Below are experts of layer 6 (counted from 0) of a mixture-of-experts language model. Rows are named router (the router's row for the expert), up (a neuron's input weights, with its number) and show model dimensions 96-143. Each number is 128 + 24 x the weight over its row's rms, rounded and kept within 0 to 255. Numbers have three digits each.
After each expert's rows: a language model's description of what the expert responds to; "mostly gets" lists some tokens that are sent to it at least half of the time. This comes from a sample of Wikipedia text that the model never trained on.

# expert 11
router:133119054140078096147134157151162127162137149121150140114155096154153128139157126123159115148123070154182113121139098155135113122158074127136168
up0:135115105141155128133164161178169122107134160142112116134123121160096143139152123138102096129125155145204122157088116123160125132120106180109129
up1:134106113165115137102143129160158106147133103131131075118129121154159146138165094139168157109107126129121166122099082138141123100131144162142163
up2:164121128103138148141143118199108128107113116104141105129135160153153128153140140163172116100132087130120112109186075147107140060150140115134117
up3:112144127119078101081134100148120083080115140138134175110131111109116157136132128104117151127148161133147131143119149172149110106133098153117144
up4:116097118120102125138124096172144141128157100104113135125126126155153150137129148145169143117100103125143169134107132163136091177147109140116129
up5:120106146147150109172115131137121132159131116127142122133111137146160104112101101126123117129147120077169155133161073136142127180121109123125151
It responds to: Latin taxon name endings
mostly gets: "idae", "ensis", " Jr", "ella", " la", "án"

# expert 16
router:156124153138103136124180131125159150112134110104135150184135116153130141104147124110101121164102112123119105153111096139154117120138127096095133
up0:106109171093098116110118133165111120148114131106126130038115111165093127145136143101148185134104119117116155121111129136156144096132128138093142
up1:143130180144096129097120142119117162134132136147157143116143103173104117156152087110128112111124140095142106135116127125109141148144130149132089
up2:147124158120126108113125129109156092080148129105163114116100126107122094092172156189164121138122102104128134146140123160113151178162130104127129
up3:070132114174130104150181130085112124139135170108129147132119153138118121091140165154121136102124151118133140133108122138130113167119142139093147
up4:125107138108142131125115174205195135159158144158152108130101077133133141102090123122143112133140116117152070139138128153139162095115122118111119
up5:167129153129144118150110152109138131108134137151143151106167124133118127075165126153105166100088130112099077129149135119128121071141135125162144
It responds to: Opening quotes, function words
mostly gets: " \"", " un", " well", " re", " out", " '"

# expert 24
router:112123168125102122113179111130111134123070162121112137128155158127179114159138070136154172128168119120127167150116144094108111139125138145132131
up0:129146114122100090126140140113103117104128139095112106122136106126168123104117114139151172159126141130110207157067115085134103144104162179143128
up1:150118110125155134110186129144121186155138088122113101154168145120100161172127107110112102113152137126164126116117140098077141067084127107115125
up2:125159126132087132103155121091147106097131081130157177143107139156101076165149126152132112106101121122132157177100156147154130161128135148190136
up3:127145142175110176099156128125129170135097123160154155155132121164130109177147138135169154069145156142137143129105125111136089160136085115141121
up4:133159091112110085107175103158133127122139146132127191142137117096138070115155118100136144119114140086102099063175115131119121122135087074106168
up5:125186146172098105136167116143081106123134151108151103114162124154130189099132090125160144134124160125140134100120136121188120155123148126141138
It responds to: Mid-word name pieces
mostly gets: "ool", " Child", " Little", "ile", "gy", " Iron"

# expert 30
router:117169101134142125094184106126112172133165155148118132126103102076106121152160147117081137129095116127095142154110118124149109162130092135104166
up0:123140099136129088103161100136071112112111116085134092125128108131114140105081154150145139130097104122155117109111118143117156144101121146135134
up1:121128111151108129157138158153136153113162150161187126113107107113147124140132092161089111127104176121145152113115125109133151150137126119131144
up2:114110170166133147145167151113137125171141120098180106082082112109144135148097145109111102103107165142138142107143101148109123181125151137137169
up3:100112106135146105136101156139150124128113099089125166147114140061116110143128104136123160120141155133125109107104157081122129083158131145140128
up4:115129080142129149115133095091150089100166086132106121159111149171137142131122104146100135143140136080139162113129152119093109116096155154132139
up5:132141100123098127137129126128097117126142126149175117096120070116123131127107131111168109159151146128104084130131112128179105146097097144135111
It responds to: Sentence-ending periods
mostly gets: ".", ".\n\n", ".\n", ").", "===\n", " but"

# expert 28
router:148127115104146124128101100131117124170115143119138125114161141160093101147095102104158169156128125117098172089145131110100129123103157156128130
up0:133139166126140109134177121146143152118129135121141140114104147098135155094172105145116137097124175132133165130120152138161122159138165070173102
up1:106102132120112108132090137161105140108114094092166150135178111158124156084108128124132159105135138101116118129170110117145154131140138126111122
up2:120132145108117114111149135150159096169143108122123118137106130102121111130121079140104139120133144166072153109091150121125155106107100186117153
up3:148108164144085127144133086163153105127122174131161131119147152125152162141122118160128142123138162112093109133106129117107162140115162166134126
up4:125120151156144102152090117146176148117138143123109143125138112101108124136155088148102103134123122140130105117142096125132144123128143140163147
up5:153153086151140121121147135138117104124131167101118100130125122144109118115125116140096158118123159163121126090167169165097122113168135174132159
It responds to: Name-ending vowels
mostly gets: "i", "o", "ai", "u", "ara", " John"

# expert 5
router:151097163126124147091117119116137139103158113124135112158167152141138156121190188100128139096155147108096118141130113115097168130146191134101106
up0:125091111126160131108154100138084160074105117150144118167131125060111113112147158145109141098143119143092098092121121149138159136132180105147118
up1:096149132100111149098183135109169112115119147117123164185097137160140118085178118135156142124133108118151167143145173138092139136115130103115123
up2:135127120152081124149142104142111104081099120130130096111159108137141156142142144126137114138121115090079136136096093099084107079109164132088102
up3:111146109128075131113164147112116113138134122154141108120103112104162120101142158148125131124153150128118151122143107153134122125116130142114114
up4:095121104142176114134158110122126146107093122131105138147117130091122101104146095153111139158177126117101153129171120146124122152140136157071114
up5:157129125127135134166102112097138104131100115117101150162125131120124113153138101151161156145116151115093086146079103126073148090124144151156133
It responds to: Mid-word English stems
mostly gets: " cl", "See", " acc", "oc", " post", " Act"

# expert 0
router:120127141143158140123157162114187097124146146119120117124092169148107139155129108140102130079113128101123114131135106143116127128087126119149118
up0:137166076147109099131157154091156139154087126087132157144067109098143115148131153156110165156124149108136068167147123094103095181119139150138129
up1:141101115134128141150161136153164123143103106141135090143115146119142122114134132089133150084102094133163111153148128129151168118126165109168121
up2:107113128125124132156107128120147141156148115151171104112146088094090167136131102155157110136071146142155072130171119076145137107196151178126138
up3:132109180090156145110142126170096155152143112117119128095101125115140077144149098085136111146125145092151109123110102155093140122116127123145091
up4:130150143112143141132120161154117162156124170148106142150100124101155162149152084169106097130127118129132099127153125128126172186143133105132150
up5:140116148154140100116136108126166152131125144163129130133102060109187119103101155164112142088127111127112116093111129129099093114095085099160121
It responds to: Numbers after prepositions
mostly gets: "==\n\n", " ==\n\n", "===\n\n", " by", " ===\n\n", ":\n\n"

# expert 19
router:127136122114135133073135168143154183121132128148132147122127146116120132137188087130124114102094165153114140121137114136104139130100122107120153
up0:080062078163121113131176141114110120127161122148149139142111130135114156126096169161181142138129107096100080129112115153100124080110104136106098
up1:116090131112119122143116157145166102118172110105159117148121118122128124121122138160146125178108123145159055138148163098142157092128105097095084
up2:163138145121092178103143124119103084129130155166133138091093098110108100152122122147086141181180103116137179098168145162124124143101137093157118
up3:153113052126111147118110066122173205138119102094110148123104151104124101119150128151125112166121103139125116122144151162126152107101146108139096
up4:104106129140104096110143153149153135093175137138104058097159120132146140092142145142184106118115144101115100143133112093130151170159107171151085
up5:104152136121160145112137114140120087155096124130144097154096105093141134142131062166111136122154130103182104119122081132105164104142082158136136
It responds to: Mid-word stem pieces
mostly gets: "ests", "ribut", "urb", "ig", "igr", "ending"

# expert 15
router:127178133111168112109115112127108104117154156135109103139103119124130117149128095164123129147176150126101109159109109134134090114152136129152122
up0:173148103147173140099144105158111154130103134126131131099130152075140101156118124103111160126099127099128128139104140119134124120119156087108110
up1:135167129077135128138121108144130134115139093104162123116108141094172121142103135112163148119140149139122121144080097141164155147115109139107076
up2:156155123140176158129120095130181186145144119139101124114190097146128107155087096132128143120112155107133142084113120108135086114152147166124097
up3:126151085117145095139160109089140124110116082079109124117127103102161110113124132154201131104129195166132170122120058136086107136145169136139082
up4:093115128106102176139095127117132138158092149156130122114116143144176116172132114180091151113140137138126130153081083132167113114170112117152133
up5:116099137152127110110130059149141163154112132148101150106119136102118135119122151129129084119109144123135144146088159109104147101110176140127148
It responds to: Hyphens, dashes, separators
mostly gets: " -", "-", " –", " +", " &", "ic"

# expert 10
router:143161098158122126143125115119089128200177132123118112084141136123168089113085122117144144126143116125125109102148125148128123151145126129113084
up0:144097134161127179094074129121149115091125105129121121094146129090129120157121109108125162105113152107139093154085116162159082131100126160088083
up1:106139085112099104106105169134128125138113136161123135135127106151119157105095129159156091142127152138139109133128157146131136129116151148131073
up2:168167132159133140115151119118070126124135131172109121127115134126121130139128091121111127088117126115104092122080108129131148114123124142129102
up3:129128138116109134131179147110148124134121111133089189124131087108120133128126111156147124180105148107155204159116143175153127122110133151119102
up4:130140091138125131141166137115185134137116152081134106089131072139135103118088166134118167102110098139106113128098104136108122139119134122120137
up5:114160146156112118114107135169120139147156111118114134116141138096105124101147114156169145117141092118132149126117083143076089119123129091101131
It responds to: Consonants in foreign names
mostly gets: "k", "z", "ik", "az", "w", "aj"

# expert 17
router:102114172155121133126107088108174111128129095143126106115108145171132124056118128153150123114097117174129112105147156111127172130116109112155082
up0:145148109107142130093138158083141124156120122124132198123171128129082104122147126114106160108110122134122074105136103122096103112108145105099112
up1:130129128119170185138112077162153167147118082100159094140131177094104164151124086145092114130170187124111124121131121117089169141131107163110121
up2:182155149170127144182105120121138153117103095119143117123132112136115142107096106131129151123164142170128134163122177115121128118096138114146136
up3:113127154111096162133130187146115134098108130136171117126132097158079127091153155166145144142087123158136168104150112125171137149109186131090157
up4:114166135146163126118118136152157092150140142157139154114111166110149110148130141141132160102086135133154147132158137127135096148093126091152120
up5:130128115150146118117146116143137124101117166120155179129137139113108127136150157083055108094103156120106132155133093121120072147132152096106124
It responds to: Place and direction words
mostly gets: " United", " South", " State", " North", " County", " local"

# expert 29
router:119135060141104084144134113104108188101098136080122124146113102126094156119147133142140130153150105112151146125131144116134159108093111132153092
up0:113157120083133156079172130163117093156122095123126149100139172137118077155164088135115162118072119181156093136124137166110112118125152081146079
up1:116095119153119122125114113133165120137123144150147100121150131157051096157133107156137129118131165140141121140113149121183111107117147139113144
up2:148125167126063144137102095174063157132139143131091148137125149140110126125111089129127119145089109143123168138112171155131152120145112098148162
up3:124090109131153145166104141100137120120074104108129127173167124125107126130147151083121153128104127196118162144108160163113135114141105144105125
up4:164162143115130161122155109114165122111145135160111129114142169144132155128117119100117152119087129096097155131154133107094117123090113096161149
up5:093118097132134143103105094119128176129142122145127116103137116133186110111175122167117150157176111179144145097118098139161161094106133096156125
It responds to: Table and field separators
mostly gets: "°N", " |", "):", ");", ":", " Clade"

# expert 8
router:125105084107139131117129151102187139123151141099107141132066120163132097120088162163161172128111174112093157134110139141144152095121156114131099
up0:162142101132149111176127127128169137149157143064128128141089118130126130147121106112084120147097110090158140134156128130130137109133136148109161
up1:169113151093101154143125120145091116157130143093145094106092140152136116116124104098121130143115114155102154125124155165070126099102120162138117
up2:122104131117120109160123131087052139134160144118168131133162114144091139153131145130146137151114143136144162144110102158138122160154145131119113
up3:162125128137115124087153111135150158080106115129131153150149165118119143166142129135134125160119188107142128128110118120101132100097114115099139
up4:116120170115099129133108122122149161138121128094164110148160133169131113133126117122142171158154136113134178112117095143147161141153106134132087
up5:138087095130167147107099109122164088098122120142178169098129091160153129133121089156177133110134087112098160174139122160125118097158163116121140
It responds to: Articles and determiners
mostly gets: " the", " his", " a", " their", " were", " an"

# expert 25
router:186121140104126094130115135124106151126101098145121138135069131144169136127160122130054109128134146142176102126141124151165144151162156132162124
up0:113119157095098125134119156143115079160124106150149132099099123098163161138139110154136170132165100155135127143114125111110157114138112101139119
up1:146176154128123137113121163154089124121142093153133092116122106164118118136129143120083126127136126166137135122107108122128130127139117115119092
up2:175135097170117146100108096178175097105143082140100129118112133126123112134092151172144125112134091153090101125114176124108102129168144149142126
up3:092118078179137148132126164121143130117052083115149132150100124127132084104147109111108138139133142129127098183103089097126107133112148162113147
up4:103168140119157108100127112175157119106115118122144099110104124141107098146141117161149162132127129151142129166137136152133137136135124140107125
up5:097123138116112125158132133168106146157085071145154166124127118145118138122146110149141128123109153185100149089138109157111159113119111153135189
It responds to: Prepositions
mostly gets: " of", " to", " in", " for", " on", " from"

# expert 21
router:105163092146119147116097100146168151103085131116118093108202084124109102143140087141134099112127144165146116129142156140074154097112120113112128
up0:113142152121134164142127138127173096108135136099106140145171132109121136111110150136123087145086140120175159100156157141127120144114108119147118
up1:096135145155135161171138099137118130158124109097103131136168131145118109114152138139134120114129164161117123110113157110121104152108123142124128
up2:161117098120161107139114113129144122126121129133154125073115110151140185094133127123132131090119149142134132126121127146104144177084124096154154
up3:124156077176083150182138094136167129138124137148109128123145124151105098122098145136113109119101158142113157126104120060101102094129118083121136
up4:150105130101097163166162151133177119107161126116126140188121090123133105141163111115119094133137141121122068145095102154113169117133075132128102
up5:153151159157149174171159127188140168170117151126081092094137082110115128145119136147112098082137114116117135176148146156147126109096142135110084
It responds to: Table rows, heading signs
mostly gets: "==", "===", ".\n\n", "====", "==\n\n", " ==\n"

# expert 6
router:102111070138116145157098132097119145109123118104119129176137136150136165120108153085133131118157153153163137149125154096143137095150137155153134
up0:134111113164095147125110132137094130089096108134125138127164119136137116136162160112112132133149124144091138143106130160106145139107162138118126
up1:114122106183099087096139114126122126138102137096137103102183099152171109160141128143136112141120109111143127135118155123136138094117124164092096
up2:127138139124120127125134155159171144116109117109147115109166102172121131122091135145176137159110112132130107172151140123099112131072160145144155
up3:135134151119104147109060098107151105147104120125125121133133073148148128150130086130132143071141153129138121167139131124106172156150143134131111
up4:088136126188130123144134062170141125124106144122105126114142136117102110141134086206148134146142138116129144158089136148121089094141153162116135
up5:147100079166102164122113119157134115093121106115081122185174104132117115164154147118133163119116121147153155136142133138131138098147071100145132
It responds to: Infobox and list labels
mostly gets: " Total", " JPL", "″N", " MPC", "″W", " Succeeded"

# expert 23
router:163140103141135142121141140097108110178118100102117128126141117163166171141151120118138119139100163146115122125131134125121093131119115132153148
up0:109176124145120167134124092115101129122131128122092151154089135136162122090112101131121120141123135154123142072075125121107129084147179130124089
up1:176136123132109114105125079111155160133158109099143171091132136139157146154108123106135110151154113100081138128165137118092100165085111149093142
up2:122122169119162128140111133131111164108111111139112156143118119124142122090139088084116177112107150102115098081125117118133147130119125143140099
up3:111181094169181098121158134099139081149114124133139120136108115113106127147149075143167131154120134137114151117083113132118128129137132098130140
up4:141134117119141117140108120121122109149141151130114129111108093091128151153169122167155127089141139121098090134144108167145153145108088120149115
up5:175155076134104114134147169142141116133087116099133115099129099128165118077111120128097144118177123164095129131143107129143143142148140096111132
It responds to: Single capital initials
mostly gets: " L", " M", " W", " B", " S", " K"

# expert 14
router:109172132145141105157143113122122125102163120157121134122094121106131141110084179123143111137112142157151146096130160133158114082116099112143165
up0:131131074151110117151117127074164080138134089152166177117150132150074147157087097156141081168174135146129096121160144088132103136167149126150097
up1:096155121150114135126109139076173145092151154062112155101093149105150105144153147151115127138160114126118165143111107100121126147123133114114084
up2:141139128120096100136135161167166135113112118102138155135123138105103167105131091097098098128070137129106162139123107129090126151129155155137098
up3:153149076079146152128132151148176131126123071158129148134117120156130180114125101127122125118167165137164120141097138076153119075133149113115142
up4:119109106115156154090116139116102127131170139110164116151134096141102115124138101169115159163083130086160098134128159180156105127113132139123148
up5:131148134134110121104156118120120127126124124155158171104108132148120149082150122098122146097100102104145125107142119122137125162111136182105084
It responds to: Numbers in tables
mostly gets: " FW", " MF", "78", "98", " Votes", "84"

# expert 12
router:123134142148124125137112117128122126117109110147138096157126107144172123142119134119141131098150148154129103158116111168108129150123177133113144
up0:138142105127139140100148102115105147107173148143139125087125089108119116141100140162174147154081164117139059139130104158057120173143120170139117
up1:150140141104102119139136090166142158139116158137154148144106141119129089102146160108142086131107169131184127107143110168137129126137131134128095
up2:106187126119090141139117132131145126121126088125125105192140119119136129127125107072102113151130112119115110164108159115138144172085142090162147
up3:113141115149156143132107076099152142137071085143134141148145146092131176117091110129104139101120120154128204155128128119132178178161140144090110
up4:140119111122114153111108125112079101129101128115169134166139098116162135141156165163128141148107182099158131125100162128134121120116096137163135
up5:123174133164135135180096115181125093092148113140166090159140122156169128146140127118116112132093114141143124119131101143107103130101096134140139
It responds to: Lowercase word-initial letters
mostly gets: " b", " c", " p", " d", " h", " t"

# expert 18
router:126102159112128123105132121120160151157117140160126147107147113091099103159134123141092171119159130111196158120112126094097115130160118091109100
up0:160121125146125146140138122113140178167107096141135099105108110154072163154135077119133146145145145070130135121108118149105131128109124108148105
up1:119111166140119112162103151138140165140075148120128133129180114119137138096136144170101147135124092095172105107105131118125172106116112147140107
up2:104174115151136162093145134105149116091117135075183144155098132134140119116124159129141112136170124131121135154115121122149100101126125127148094
up3:154131131148115130089122114139105127143117132122132140131141103154126081078144095162142127138155080160190165067108130112136122144162123147145108
up4:170140087154140126100127075094114101113107169136147204118134110148147163133176117131162117183081133166103149122145073152127142126114137172115125
up5:121178154162105099131103120176124163118116109151100141107143111128098154145134145160145115122115170094095158139102122139142103152140159100131150
It responds to: Clause connectors, pronouns
mostly gets: " and", " he", " that", " it", " also", " who"

# expert 7
router:096109142120131115132072173138106119136153128139116137149164145108167111117145166118107143134138091140118144094143109157105103154135079086104106
up0:120136112134074111127139156170125149125113143158147133099144145113127104097118122105157117146129161172083133127084141128159159116121110105106079
up1:180090121088136155135111115148117095148137129129134116146149202126105095114107157126148124131143100138146152133098121096109166088128128126136120
up2:173126115130108097105104133164133103095141138097188148108155129133151117108135122199131088134126148100088126146139121146125122126126160133119122
up3:122170123149103161120091126096067112142134139137134135150123149122087057082077160116144127117138135077134171147119134128130120138144126119085138
up4:119111120092121121102110151084134105102191132099141109122102136147109140137115101137125163135095141182087121097116149128119135141126143124117120
up5:141128122100097136116133093124151114125110126104141086117141117096117107076154127147080115123110159147123147182162100169107106153125133119155139
It responds to: As, months, table cells
mostly gets: " as", " May", " September", " January", " December", " July"

# expert 1
router:116107145110152124154113121157108082168152063149120133136123123111131112161106091132136140149119121160132108151130098072155102155150085102127131
up0:118112092148149142135118096146085101111174135089133102135113138116125147147131127153103149060105118122141111107125127157144122108138099144111108
up1:129157134118143108088138137143164133139161059135136171110110105132128144190153145124102138132130130150131129126159125101117171107120123144129105
up2:132108136090130127095128127143123158121158096136153130138109080095101121134126140147155081164157126080132112101174098159135157141087105125122087
up3:128146154098142147142120123163146128111123107126155149076157120123158134111121109145118130124126134095125111135160121130113119145110072118159154
up4:126134103101127150112139115126153134105106104101133117073160114136126119102153112150151130089134142157143113178149087132107130162145127138127149
up5:153164161083105157104118141122117127135117127114150136143159161084153141138109130112101167109120159111142124140087131106109110079126150131092068
It responds to: Name starts and accents
mostly gets: " A", "'", "A", "á", "é", " I"

# expert 13
router:141134158127134125130120131148117121096149156145144106148117113079161140095098140096101114135124097116162089092142152089142118151125162160125107
up0:129149098148094138123117104118183100157161156116148124097144138100144115140126087090147121155147096151121124130119160068097115064123115122084142
up1:175141151128075136118136106134131117114113110114134095151140128163109114103092172117112173127082134154109099132117151128074142165116120137160101
up2:126142131093150104128128108115160127133103113124092113161125139129068190077113098126133140128092105166160093142132094118096114176152099148119160
up3:104106157147121102123138155135156128091164129114123113134159103134179124120106193077097134106119125094124124105121111096112121128130139142138122
up4:137104141151094123107168127118151118087140138159154094130175095104137128106119152109089150092143117102106123126125134119151138164133124127120176
up5:123135105149091118126156155129064142135119118125157138111126107107153125102106103147130148143124071114081110169082136165082132119159141121153100
It responds to: Plural and noun endings
mostly gets: "s", "ers", "ations", " time", " years", "ions"

# expert 27
router:147153069131067136103138159132135106142132129140149112149112122110087111122109098118132126121095081112119131113131108157157168139156125165171132
up0:106122121147134076171112133126132118117095112107147112123188123107128137141123162155143136113122139112122111130152129131125127202101112115154150
up1:123178112123108120167125126144114119168120157119105095108131111097093162098146113109084097119099165117159136095124060072110143149128120184099143
up2:149104124147131113098112135147091112132146144103112146118162150124056109140104132192178186133146115137124095108163157105148164090115112127124162
up3:097122110107116119137122099158124089133131102149124126151134137158139096176135087114149143114130143104090161105124109134118151147134165129114120
up4:154137108147077145100119155140171099103146112133098097137089142153113154145107089134121119118085112151132179137110125135117115129172129110129123
up5:129150108115110122118089123156131149122145101143142147101085146060146126125148145162125152136111124148126116099140112153140138135129125126134156
It responds to: Commas after noun phrases
mostly gets: ",", "),", ")", "\",", " player", ".,"

# expert 2
router:118105135124141115129131188148158109118110142160129106110131089102086125115118142198112112127144101111142117086114134156115116105147138156119155
up0:139121122144104116104148099125151118120106113130129119122148133112158149094123108124143130119102158129110166122115156146108098109146112175155086
up1:113151180120142103111158097152157165111126122127113149177137117090157152104127143118135130098170114107121124089130165112114143154140111118150093
up2:149097078121157131103104138142081145129175147106148130131148147110103130120119108159160127105180137087119108175127129117113110158118157114116050
up3:126155112117128161109137113147137184096084097148150154156091135129133111099170133152141166143106150114141100106156118128112116083125076109168068
up4:165138139153159140140149107109133122119161114123140157072183100119130155086141147104075128058081201095143186103157139146140089131119104114125148
up5:134116120129124133121118153140169111172089147115091139101107134148152130137120118128138123137135150168112102155124117124174107145096093136148133
It responds to: Year digit pairs
mostly gets: "19", "20", "18", " century", "07", "08"

# expert 4
router:129121147105110134129111127112117131104135143131127168152111155139173117160139106139121131103108157162097143168126160116151107128140111111139105
up0:102104108141151108169112161099104083109148118101136128092151142138158098168139098165161144092146120099129130143134072090118111148171128114096121
up1:127085100175136149105142136093116106079106132135078090146150100166175108147125121119101119132118151109138123103096115134140145128117148150119136
up2:163120107111118104133100137118115145142078122138130147118136145098118139124151133135133112123100124110107112140090129125104138126162133115124102
up3:142099150096166179136114123095146117122166106139135113129112099129099148095118103145125152107113109140154121145116150117136155099087139178126121
up4:148120141144115168069122115141131123136151101154137122101135126085103163112138076114106116123139162154116098158106099130125126124122143148140130
up5:114158147127126126145141157168195110140137158195102143104135114154174133123144143148097168154120147171148093158106147120147113128140126086114136
It responds to: Adjective suffixes, quantifiers
mostly gets: " other", " more", " any", "ical", " many", " large"

# expert 3
router:131114131138129124154156145150124120147085110102131142086059178094133174112104105156160138135162143152139107140113137109168133142135150156111169
up0:139166154121170193125141115121129092124128125097098144125116129138121105145131131145129131153150143081147129142127135126104163119164148072076149
up1:123097145170142155116130137148134142118124177115141131122166118140149159168137126118146084142099136087109134099120120145102114110102137149120128
up2:123096096150143120123144185121120125106152107158091102118096143131148130135155129156068082103146104135128115141173149104088141099143122088115152
up3:078143137169140069127101128142109139090129107157099181133126153164151110093116114165113134093105127163119098141140130111141108148105089134132127
up4:133109128108099194127137152112161169151165135143125121143122163126109156078124160160113142137142152123137159140115139093150109146114108165132170
up5:123104115096125157104156139107174092130140140152129116095119150130132108105144158153125162153133169137134124130094133132162109127117118161085154
It responds to: Acronym letters, heading marks
mostly gets: "==", "===", "W", "O", "\n\n", " |\n\n"

# expert 31
router:132149133141133120122176137132095173166117103135128153085148140139111144099122109129155112143095088122110156119141121065100133167124170125137134
up0:124158134139149069116110118108097103155179145123139130084118102112103166128117118153118101176141116115110134121137120168114187097127119162121142
up1:086098068160118128131125114153125142164171107128088143093098149135101115113154099153104094164124147160129131128151119127119112134144126108120126
up2:128132169124155100146116120149148180135130074120128131103146106143102185126168166148151078090158166126145139159168111139135104123103113114129106
up3:130134149103112128118159113115163102147137117144123151128116154135159136126082091125068141117100094108144121148148174127080118114094146094146094
up4:143120125114146144147164117074150105117144111104156167137083173140121100132163122106109111146132158142117156122159108160116141157157133160153162
up5:115129109139108090084159141103182162107114126131141126114138127099142090090137147142098096103130176172133106152106146090148143139116172136119153
It responds to: Second syllables of surnames
mostly gets: " Gre", "ö", "ul", " Sal", " Gar", " Kar"

# expert 20
router:137121130154139160103125137152135112115134132112128130135118140186136129128125156091111126133220113096157160108114094080109116143107129158151167
up0:120119095111112107097122098112147097137119138078153148135146097132100102122157158083156125109137117113127143141167124135145134147154174166157114
up1:150131115076167122137134133118095114118157146107157172143132115149134113134120137087111131137130184132131104127138147117173130100136133122173167
up2:109100109117125105151143106121107063125123129116101120157090091110127138116175122127137116137135153152096165099110143135136127133121151120121115
up3:101173134128129165144162124096139101124093152139123139127153118144172139107149152146117110094134111119126156111125134148160130125126132134133131
up4:130155114100147164156105174149131140135140122111120174131105124128136111107138150102120095118120168147143114114166120121128130119134079148130100
up5:093089154175134176107077132142137095115104108092103109103138141150132098173110091159114168126149127133094145110154108112129144114119164147128178
It responds to: Capitalized name openings
mostly gets: " Car", " Am", " Ed", "and", " Gu", " Or"

# expert 26
router:139135120106126126131117107140125136130133118084157149082140106143094115129130118094093098141097131105078125130083118109159131068110115157131142
up0:137177170146133136167136125131135138138138108139125118149140096128140143150154088126154126105162090149120090120113144150142141142086133100106162
up1:101176108108118145122118151139143101162143114105105117100139106094117108125172076165151135096127099127114112115146103132146162121119125112111121
up2:114155140140106143128086127142100125090118143163114130154100175156082133104088111122136155117118125102155137112120128115099123131140158111096135
up3:121108171105136116155111139154123118136132144154136145133115147166144115148139131140142162138164103092131131146108104080087134165091115119088148
up4:157147116142139098119167102102118114131136121107148137133120137125148147136099174131128138111122103120156122185097131150100106145139137141195119
up5:146110118113122113092137155127127166154117105118134126118089164138164105113102065160097073139123124123136152093128141126112182104148114122141097
It responds to: Past-tense verbs
mostly gets: "ed", " had", " has", "ated", " with", " known"